{"n_layer": 11, "d_model": 160, "n_experts": 8, "router_score": "sigmoid", "router_bias": true, "shared_expert_gate": true, "init_std_router": 0.0372, "batch_tokens": 65536}
Below are experts of layer 6 (counted from 0) of a mixture-of-experts language model. Rows are named router (the router's row for the expert), gate (a neuron's input weights, with its number), up (a neuron's input weights, with its number) and show model dimensions 0-159. Each number is 500 + 25 x the weight over its row's rms, rounded and kept within 0 to 999. Numbers have three digits each.
After each expert's rows: "mostly gets" lists some tokens that are sent to it at least half of the time; "gets" lists some tokens that make up at least twice as much of what it gets as of all text. This comes from a sample of Wikipedia text that the model never trained on. Tokens count by the router's weight.

# expert 0
router:559482471486494458454461483499474554469487523507480525494541546540485525442523537479491521490517498504496486496526509488529530466493504488469470528485513499533512524511505509479501491504486506496504494459476534484494496484438476531499508492493462491504516525500476469490489546468457490524492459510495514509498509476470522527517526472473463522503475492560520485457475514530522506522464527462474493528508556522429479523513476509492496487499489485483491474486539520524473530505524507
gate4:493513490503455516529535495512524481454488522518491484509491539492496508481498461496533493511534500522481488554475472474484498493517481510501519480519551504531518536501480522522513499479471506549473461487541557470494469498457549485476515576503519504483487493527497499490487438523528507477512502484508503513509436506508515516501524518522478519491510488449492477514456505565493489521448506489541485502500503453508503512524488536508497487510523504489498468475477523485538468511564483
up4:577514510525493494523551495498485511520514458506481476531565484492480527473505526511444484501473510503441520511490562532476505487499492518460544500544502487498479515503462534537510475483500497490488504507485486512503472469513507476500468489516476552478494542508522505447481501514493466458514525510539466483534514481510500483492491527533518511488542456535481520466470497484512507482480509456562505509500541507496507492491516536496537477534494490499528509512534504516469513481478529
mostly gets: "\"", ".\"", "\".", "!", "ty", " ty"
gets: ".", " |", "le", ".\n\n", "y", "\""

# expert 4
router:514507492552483497526491521526469542502468497479523485478521486483552511526484497481508559462510529495493482488445491509507500507503466483520483464555510544476492494487466536502512477477493492491487535442535535444492544532474496530558538493474434546510526543525529520511479488499523504510524495472516501512506479484533499528506476517514486519455473507492491513430562510511512510476470506498480512533513486509520495508510512501468489495514488511490525491490478496459529493497516500
gate8:468483516521531498463497486501499529461536508496516506536480472538494504499522507496482483500575499499492513486566474450517445533509494429520535515468518492471522467482480497478465462510527530472530509520492555493494469546488486504498522482552504488462456533488462553489486484539538521483506511501474489500502508500482492506495541471495485481491515502494539525507440529490497505503492523485520493536448511463515492480510460502531491530493517495513496516507476495492515530516504520
up8:476491503511500503468486466519438506531466527528506510541507521496449544503535519518508523510519527490495540562481452512490475490548539525487529505456503511533475519508565493488503500466515486544506501495477513495466495450512496488506515500459487503485500499489553548481480505514489508505462479516484473474476461488468484458489451496491492485466487487491499539527484505459481501494482454519490510473489516528510463522489457511444502462471487488499504493504523472536516506473531473
mostly gets: " up", " from", " of", " for", " John", " $"
gets: " of", " for", " to", " by", " from", ","

# expert 7
router:464524520493526544485490507480511455494485487483525512496492508520470507489509543454514515472483507501490501469514513467547506526520495518464511484505471492506502456504474511533473476483523499507510484483489493476490525519511525554515515469495528453510545495494565501480505491512496465522531519474483513486496495536482510459516479465548489526482500482523460489441494496549497510471473503506550487472483503473512511521512513509530470513565489536463461522490485553551501501444452494
gate8:519515475506519529500479485500492536515484454476522532511487465495521526467481509497474501520465502483481478537541507525501492489522496504476501481496560493457472513523512518489433524525484536488528500470478527514440505478492504500476474521531532556493528462521505492516505476507492534507485475510534530534501497516466555520479510517479499509523511456532548521506457526522482488492523478509476492505510446499465533543535527512499487467478478516461533510509491486488482565544492489
up8:495481511501461471507446498517468498471553503497497514503566470518500507478490492520499485535547492458478461516513479499496530518522509512477512541455509492485502477463493505482511498476480475488512458499524454516480466482465509519506548445484542480509474440468458509514473527510506489502527477513505504469475462508508476488483524517496538492509481486544476485516482528512529509524517502533525469534520479456495527507524469547508488558495535472466539476478499518500500510477508461
mostly gets: " —;", " Col", " count", " Sp", " Paul", " Val"
gets: " |", " |\n", "g", "\n", ";", ":"

# expert 6
router:545528506469473487515475465497501512489469475499511448491483493472516519507492520492497506494503488511496509499518513478499521476476462487485524514496526540530483496489505523488486456482478532515516538514488487454456486478510503500503540490502477493502525514495542509430492504528480476443515523573529518518490511495463442487497531491501487508493454508510515512498499499428520443544546527508486460533507477517474489517522530539543513541540499494486499478557515535507486486491493528
gate4:478492496511425522459528517492523474508496516510450529487478471496501483507480511504552532540505507499500510506506542513511520528505528467484540491535494530480487500513506536499444539510453498488492518507485541529485542490508538537480501524531497512470488491477477531580506496494529481487509495493467495512481561490506498474509457506521519488442466504482513492503435507474525521498507502496524538495507476483476502510469459490530492465507520537494478480514529517532498545531502475
up4:521507478519534504474458510472562505515534554520502502487503509465484526489521505460519521473508507539509517503508512520503491492548464543507486522482510509536508469489492497497555475505482516541520497527487528495506473449475542515517491460511490507475501512483477468498496500495515460557504478556482504446532516490517533545518466561495504478470518510536512538464540534510492482466537501481499489529504523526507515495499504532467491471481471466527488488512536473497521541510526478
mostly gets: " on", " se", " her", " Ad", " dis", " pro"
gets: " in", " on", "'s", " pro", " se", " f"

# expert 3
router:490505481543474510509467513485530498478521486530461523495501484484507491530500495491497525569517477475455464551533506517523507491507486483498491504538474509498481501496499541521484513494458500505540530480509459483466545536498511502434493545504506497522527462488498466512478504497461502466499461509497527487446495509547515479547547473517511535515539524498507493531522488468568455461489482480483521521516477456492525508491524499498495479497486500429496483476481467509494514496497508
gate4:470507494531539535514498477447517492485506490502482447516481531480525487489504506507497511528507534519481502544534467543476460508486520515513493498493485508531537485499511494452521492505487494478494479446530494475516516556526491531474499511495470518461510516506505455490484558516511484540488517519499545506521457468437528467530452495536518506465494521515505463505512533481509471511497539548460497492555493493524513506495464476520482463516493527454461504488503517478532482498486480
up4:476474505463520509494511518482501485490500505458475493514458522470518491494472561461529512511554488486510505527525435488516503505509480458491445515525487484535505495471509481462521493516459498478528529489451493495537536499516532501516503525498511542534526482498487493489502505489498501484524514496450520459545490501497500475554520546526484481469475499504474507525575503453503520501515527529474544526481469518508506457508501513494497500540538491521520523500480521518525536460534488
mostly gets: " ar", " comp", " ab", " im", "|---|---|---|---", " dep"
gets: " the", " c", "n", " m", "t", " r"